Below are experts of layer 4 (counted from 0) of a mixture-of-experts language model. Rows are named router (the router's row for the expert) and show model dimensions 0-255. Each number is 128 + 32 x the weight over its row's rms, rounded and kept within 0 to 255. Numbers have three digits each.
After each expert's rows: "gets" lists some tokens that make up at least twice as much of what it gets as of all text. This comes from a sample of Wikipedia text that the model never trained on. Tokens count by the router's weight.

# expert 35
router:159090183092197117165147124107118105169086171065172150091126109100184100135093163180130118113142128165095134153154122097161125087102083076107133116162080176137113125101125118148116167203100131097160172161165101088155146085174177102133118111132164104097143119071154161144149152085139167167055164147094098144165108102148168153098099098154137111156142106119101129169137107142174094113116133187163209137155137155071115154118165160124122105166080127125180111165155157122132136099177124125095175115128075101129147083073102107128153109127146110101153075084158157090107124170146192174109069139093088153111059159132159087189164117129096105196086156085133084167112159108125110086116147099179167118119082086165154131107149158154177097154153175158112088163096156167097125123163160
gets: "(", "; ", "8 ", "on", "8", "No"

# expert 47
router:131070165111178115141152093081115099168097175056127153125147095110149113154097174187145106108130159160109110105153077103153134094092096066133130150168094147119099132098119111141096148165104100087169159171178081088188144095174169111134123085126149094097159086101179162116167150102167179190095161146085104133167109131159155143101085102120140093147170101149096095178130048152188102078093103164147177129150143174087108166094124168162070084171102104094172115145157173109144175128155157130105193093102067103147148110106097122101144124136170112119131075101145138105101149190167148143109098126109088145120082156164143086153164115124113118164135155133118104173121150098148083098111145084147165103106103080172150132152140177133165102121139188199125061177082175118127117138152162
gets: "5", "2", "The ", "0", "W", ", "

# expert 28
router:140083169102178127185151105080091107161096183076157171093147103115145115169090138183118135104119146162097113143157121088170134085097101056126133121171127164116100101082081101160082163175107138085180181165160107116180109073177146107142097114155164102116137114108154119111117171108141158170090171138079110167145120118158150144089072100144143094145136078127068123180112107161202107094101106134178182174146162145135105169099156159154092091157079105100164082142151164117136143128162142126097168115087102118146156100114072123104155128121155118083101086095152167125076145160140157134083082140107067148111092156158183097174188113151098085152089154109131092150103162082140112097099159108192155091120079098203153124134194177136146111124152155161119082165115152153089111160138149
gets: "| ", "- ", "the ", "a ", "that ", "C"

# expert 31
router:078103133067138129168120144105069121120080171132155146168160069134199099154112127165154101118090139118127153163156137071169142109134043129120129149138067209147100131114106091157147160143103144123166141191178138137169107081162135091176167121119139131129130090081181126080169182078180139107125156149099090126172055182143122118077125070137141111137172088141128103148159103138153080113128096149170141155157173157091101113085201111126118123158117087094142101118147140075109112075171157108099156088107118080102164087177065132106155151131149127104090104109154163102135141148188143160097144119106107202113129147155172104195128128088132114129093137123124123148096177078112107097110137076117155073104114103167159152164093135132133118116176187175116083147094181169117073091141152
gets: ", ", "that ", "to ", ") ", "), ", ". "

# expert 54
router:131104142087131097147143097123122138133088187138160192156163134097160135172085160147101136087092084179109123094155083084150128128079107124125072156162085139164030118087122058142148181155153077091138136121139085092105114132121165076166105113158170107069118081111148128113171156104157153107113148157083117123174106123160168193126143112165160081157155082127128131129133118164118080097096105128146135159135157178078083110105163151140141071189120132109144133107152155124142115098155158129083170101126110112107228118109079117097152123137185097096136094094153168086091110153169146183065084125095080191082131143144153085162126126129106128139098176114140115139080154107148091101116186105145162132099143105160174143155098089206173110125157123172129124132084150145075110142187191
gets: "in ", "for ", "on ", "at ", ": ", "by "

# expert 25
router:161094164092191112143150087107083110173113162052165175102153111110139109154101154188167113106149148144119116134164129080149132083112076090131124138190132163158085103090117133146094186172117120105169165171144099102186110089143173091150129090149170096113194114086167136126149144111161156134081157143099094128118120122174168141090074104144115090148162094156089127180155100150207087063113091142152176163146144168097112153119143178129096070159091129106175122161142162158117142137160157141082162107097121127118181106121101101087136135148160116105132102080142155100114143190162168155099057146096103141113080140169181100167204089124090122178119172087094082145104145080151122124096166093186151097129106077158157122120137174129164103082139171152153093172115141141087087145157156
gets: "| ", "|", " ", "B", "K", "3"

# expert 20
router:137100158111177118150138073061097126171103176088153147135145091090152116158095172184120123085165126146091127131160115100168121113089097086148134126174107144127065115101127123168075168156128121094199155157175090096187123073156204126153108088122181087103148112097182131119124148113150178166075172148105103128121092119172125162099057110138144103145154074137090153171134056171180098105087105153166158132152148152091091166098147182149081089180064110085165111165130180107119146096150152128095185125108099091097150128120088118119158122137166119086108076086160158090102115174160177176126088164113100149124073155169156110156161112121087108181102135099111096142132141083139132104089166123175145116111103098162137148138170176138173093116136179156112074158084142146105100128146161
gets: "| ", ". ", "It ", "a ", "John ", "George "

# expert 42
router:144085150100181107150148104128113101176102160079173183112134091125143103135110176170143129120124129183125131127186150092185115065134089087120105136150106149123105085087123074143099157150106091116166166162148104101175118068167148113143104079140167073085180092097159152120136141105179124166089176157108090111177119111179185129102082088117140092139123096153076114181168092151179084073103124161150179129147136146075114170116130168153094091180077094099159121129164175115125132132183159176141166113105114120137179081095091114099183153160178106119127095112134147110092129170149165151087090116112085143119083168140169102175155117131106075193104136096114106129128153107134116103097135075173179123079098084165165146139160172139155098132134182143141063186069156130120088154118165
gets: "0 ", "2", "200", "4", "198", "ou"

# expert 48
router:117092127091123137150118097085108088140129173128177194152143121126140102157120137142125131058098144204119134089173074088173169106121118139125087134145061149153100106100130047134113153182097111071135139149113078053154123101136150082174156092122170089099145066114143150115168124131162140107128192140069110127149110093165185156121142127149136098157173099123139120127144119177151057103125088150187134146159162184127145137132163118115128101221118118085170112102176113153102136065146153135077184076099091109117157114138093152136146162109197112067128083114134130123104142117150174138109134143097121220078142171183152108156160092106118118141117149084104120135099195075158101079121156127138125115110087102148155148139110110150192096149114142156140109153063144189104105137169187
gets: "of ", "for ", "in ", "to ", "with ", "by "

# expert 50
router:138105128112187125155099091098119117180098157067155165110147104117151135138100189211132113102136115135113130149158114107157139121112108068118107119194093160122103125078127099161096197183145123109166156150164102079141121083152193116148136088133144068097179096105155120112147165112183154133074145168093096120154121119181141152082089100159141076161127101148090149192128076157192098087109108163152218109162134143096111157108124184134093076172059099109154121149151159120139137095176150132128160122096085116153144109103118103100148129155156090093124072096145153085104138173158183152109082138121100158125072173155142060170144097104078105174123161056106100167131180095129137103102135097158136103101088085175161128122151179133159113139140182160118080139088170155097118130148164
gets: "is ", "the ", "i", "en", "us ", "I"

# expert 34
router:151111142110157131136099104137090155171036119132130143118125107100160064134101159136104067104088125134093156112117098141152149115145095100130128172164095148145110128094070128167100127153130086141177151134153121111177120117142182095148086164131138118096186138072165171138135206073121142134139122149096090134149042137183143184090106089140103131148123054152121134109180112103184139120112098200129133126146151153082102142104216141126096078145111131125151165108143168107114158125182136168090169112131110077130172138155133135111123099155172082102131124078134173060093172162172133126090133166083083104086105144122179076194131112123133123129076139089145115135122144077139141093086168079160136113084069059184156103168129143182145149116152155149171111134128168153092036120159151
gets: ", ", "- ", ") ", "(", "– ", "), "

# expert 10
router:109080137126142152138119080052095106148066164064108131153170104107180106125102160120134142080147152135101168148208142079125137066093109108151080183128086177133105093112102127155094193124140136091153180174154102123177112105186135111122176107113173119118138094131144134123137175105180147123090160139114090176146103161169181151098121117156158143149168082115106154167179117159164111120064108175134154179127172151078155137125117142147099154154108118098145124106124158091127165117124122134102111082175086079149156117104130180117131123156161120065106056098149169114105147193151163147053116131081144146089098129162139096139220112077078091142053157105097112131082150119141167091114156069146139104114094119137206134140081153134102097137129167130172070183098131138109129132145157
gets: ".", "| ", ":", ",", "$", "("

# expert 33
router:114094133087151086172143066097120168162085166074104134168111137149157091144111165171107090108136133134083156163163104087210122090096092126144102118148106173129096135111127110147108169159153154137198176143163089116134091083145153105190114100174198112127176117087194136101136150066126149139122143114086102107172133178146135170100133080139098104123177088172099109163090106156157087132107078125162131143111150123060099148100152167133096109140095148084153103084144171127103112097138104149113157120068081117166159058103118113088149153141149122079137114050202157121117151150198139156117089141042102142133074157174115104169152119132103100124098155090084132182114116102149113094098144118154134134119093064170133148122132161181148093125199156144164073105121180162110111147140149
gets: ", ", ". ", "), ", "; ", ".", "., "

# expert 36
router:125098143115192153153128083107083109172128102090176202151120123112166159147096172164145138077120161130097177119157131117183157073102118105132150121188105182112100169104149105165080134175113119121155147165180079080152118118160151086146137140155151077075161128114149098086183160144124128114087182130055104073143110136146201135145102111086126087122174097151092171150170078145216114068106099151181170119142180127092137192121159138117097107163105111096160104144141151138125143118151117156089138095130073132151121100094126178091166115095124102106185080104162147112120137127143185152114091130137119147144116164153076090126149131086102120160114129032084112157070183079131101091140123118170169092084083081166163094098094162123174132157180166138143118166122117148105109140133125
gets: "United ", "a ", "States ", "200", "American ", "States"

# expert 29
router:122101181140127112115144101076131135164118142074162133101152130116112121136100172114115102105161120131124094113157090074135110069133158125057095079184064128142130117074132124182070157116176126089157124138148124098194161115182163088138104114126172104118160049127164134117185180057160156136134157141113089124173101200132145173121139092154186110155171113138092159128127089140176099142041115165117124139108101131118134128098122157108115125173100145093134147092168206144154133129162141116106147084167077109168140087116113113113156120109180092068154069126130121138128123137153160170084093120103121151102129146154161085126131105145107122202042203113109100127108138108128108064113202105173127130062110114154202098136090141116120085075142152158175080141133155120106139171184136
gets: "| ", ": ", "–", "(", "/", "; "

# expert 14
router:099086160079164134114117104090123110087117153090129145100174140121206107121103222156151137095143126175132171097181141088142106102103118079149125173161093180144096083135078121140078149154171154100133230122105091069134113129138152084128114144113204122130165122146180164137173200092162154129096138140138102138152137149170155099095110130126132124105158068117092173119161107109145114118073133177118172125135149168091113126141175173083073089149120130130147159111154143086079137104163123167079153145096086118135141097165124159150145123135145096069089113132186143118142134136152145125052148154107137144104079113185140116157203088094066089149075159095103098155116170129122113069134173112132207069127098122137195131122131182126150069134118191162148108145095129136109154102145109
gets: "==", ".", "===", "=", ",", "===="

# expert 26
router:152086145103146103160156113086109130177082177061144187120142084125176125156102164177155119118137118163109106141142131104162139089108096079131093128170090169123094115094114093144096162167132127105159153168154098051160133096176172116138111098147182066099144110094178139136144134102149150173071140136079106157166102111197165153094100103128123098150186092130091107185139082173183101119102086162142170133141163129079113181082155160129093099176081113141189103160142174116127150107168169177101147114093112112154167102109124121107154130147176116075135088088145160088093149170158187157086096150104080169129073159138146098177165110141097135166144165085108073149110143105142140105100160100171182103092083086174158135120185180143149098149145146167136073179094155162118119127143138
gets: "and ", "–", "\n", "200", "- ", "5"

# expert 32
router:145090171092182111142130110091114119170086162065147154103151076102150092146072169178121126062162128144120128136148139093164139103104067089142118138156086151136095119075122121167079166159111117078152156155153107067165102080147168108151075084135160045129175110086158153107148156086149159199090140130063107119120109120166176139094066107135126091141174092141090091174144080156179092087086133154161165152142138154100097143106134182143080095154085107090173099151158167088127130112151151132102173118095087073141166109119100123073159128141182116087113089085146148104101176151154163146083066136106114150129097158155163072158152097136096130169103163088104107176094171113149132114096136104160187112084101096160162109138142164151146089144152195136126100170086146158117103134128148
gets: "|", "\" ", "\"", "1", "\n\n", ")"

# expert 23
router:134101169074201119163128101104108138179083156059179153133149101124180121175111164187147111087150131149094115151152118123174118098090133082127106136166080158129094116075114096158092141146115122117169143165162098068179117089155168113152130077136161068103178109084173147124141163099153150158068145142089088151148105106188139167086092098152126091132133114149091120170113090162191090099094126147162184134146138151094114156091125149099111087175073109089182105154145192126138166098194160152101147116105111114175171090107103126112148136146162114090088094084159171101088151143174174145094080153085092134111083125159173110180164096105095105146112151079113093170100157087147123131085147099174161100096110086162161116120152180142154093140125164149139081161085171156089092150160160
gets: "| ", " ", ", ", "the ", "(", "199"

# expert 58
router:138079166112192123155115074093108137165081130049144156091128094084162113141096143194151103111129133150085146141137135096143143113088104088118125118165097173140095090100115101167075184166131113098156152157171097113180130099157178112150098077128171073079164106089161149115127156065166149142079148156088106120158131128158144164112062097140145074143161084156087132182130099164189098070088108129172172163139153157088122167105116169119085096171056093110175103146163163127109150113180154140105156095107087107127160104118095124121169144132165106093103113087141158107119115162137174166097074160084077169114080159136179090156158110142116109187118137101098090161109158073140117110115155088157163091108083089161152139124142175150190065110126166144119076166094158133121103120145160
gets: ".", "and ", "A", "but ", "a", "P"

# expert 60
router:105122139111125065159155111137131105200120141135148167089168078140197124108114145128129120076141152145111134074174105102117117125133125141146091123165094199150123109106062070145126150194118095077142148185144091097115125134127162100148132112170121116128138097081155122088159140104172155127084188115097111154119101107129178139127111089205168083152152124127111158154131143126146036045023079182143109163109179111087150161079164085159164121137115125083147132120141121145112155107133125130068141141126112122093156083151099174068159169148149112073150122109139195125120098144160165138098067152087122126081090161167128073141186096125135114140113182116076115148113188087201075107089146099160160095065116132143142103125127158140198125139146155136104103159124157178115121138116109
gets: "with ", "of ", "-", "up ", "ing ", "set "

# expert 18
router:148099130071130117166138090115153075153100150075139162109119086101124146163111187187147054093146154166139178122154104088138137089143130112141085155145121151159093105111119118174064147124121134126178180130133135129177104125143165098163096144105124090124142061073127099133186156118131135136104180163120066163150143181144214120128101128146121127121129110130075090182135077150202103118086114146094129132172121152092134138099169178090153114159129146109144163091181154127117162120151186160132181104117059078103140124153087138074179163157154061066128090077201173111144125163145144164100121114064127160120121107125184101170164093164083113165096148112120089125096123150138150118110160096166145084101051105121148102136106157138160107125151179139198098176138136150117093132156190
gets: "°", "N ", "′", "″", "– ", "% "

# expert 37
router:166060163084183085151130093103138134175067150049147169132141079105151119145074159190127140117152152149106126131160125107163149111103071074137104122176116168121085123090116102145074169155121119099161137143166124070178110091159152086148141091130142098125182115068160146129141154102134162166071155152098104131131122099148157152079091089133118093138131078164076108170131088160186078108069116155163175122154126151083103134089157151125086096190087130108176087157164157125134134123163150117119182092094098090160167097121105119103162113162159112092122082070149141102100121152143183159084082134110084161128073185168190078166173107142088106173095154094109082168101163083125153112087171096186135106102110091147151129126147159145161091132166172145147107151098154150108113134160148
gets: "|", "| ", "\n", "(", "\"", " "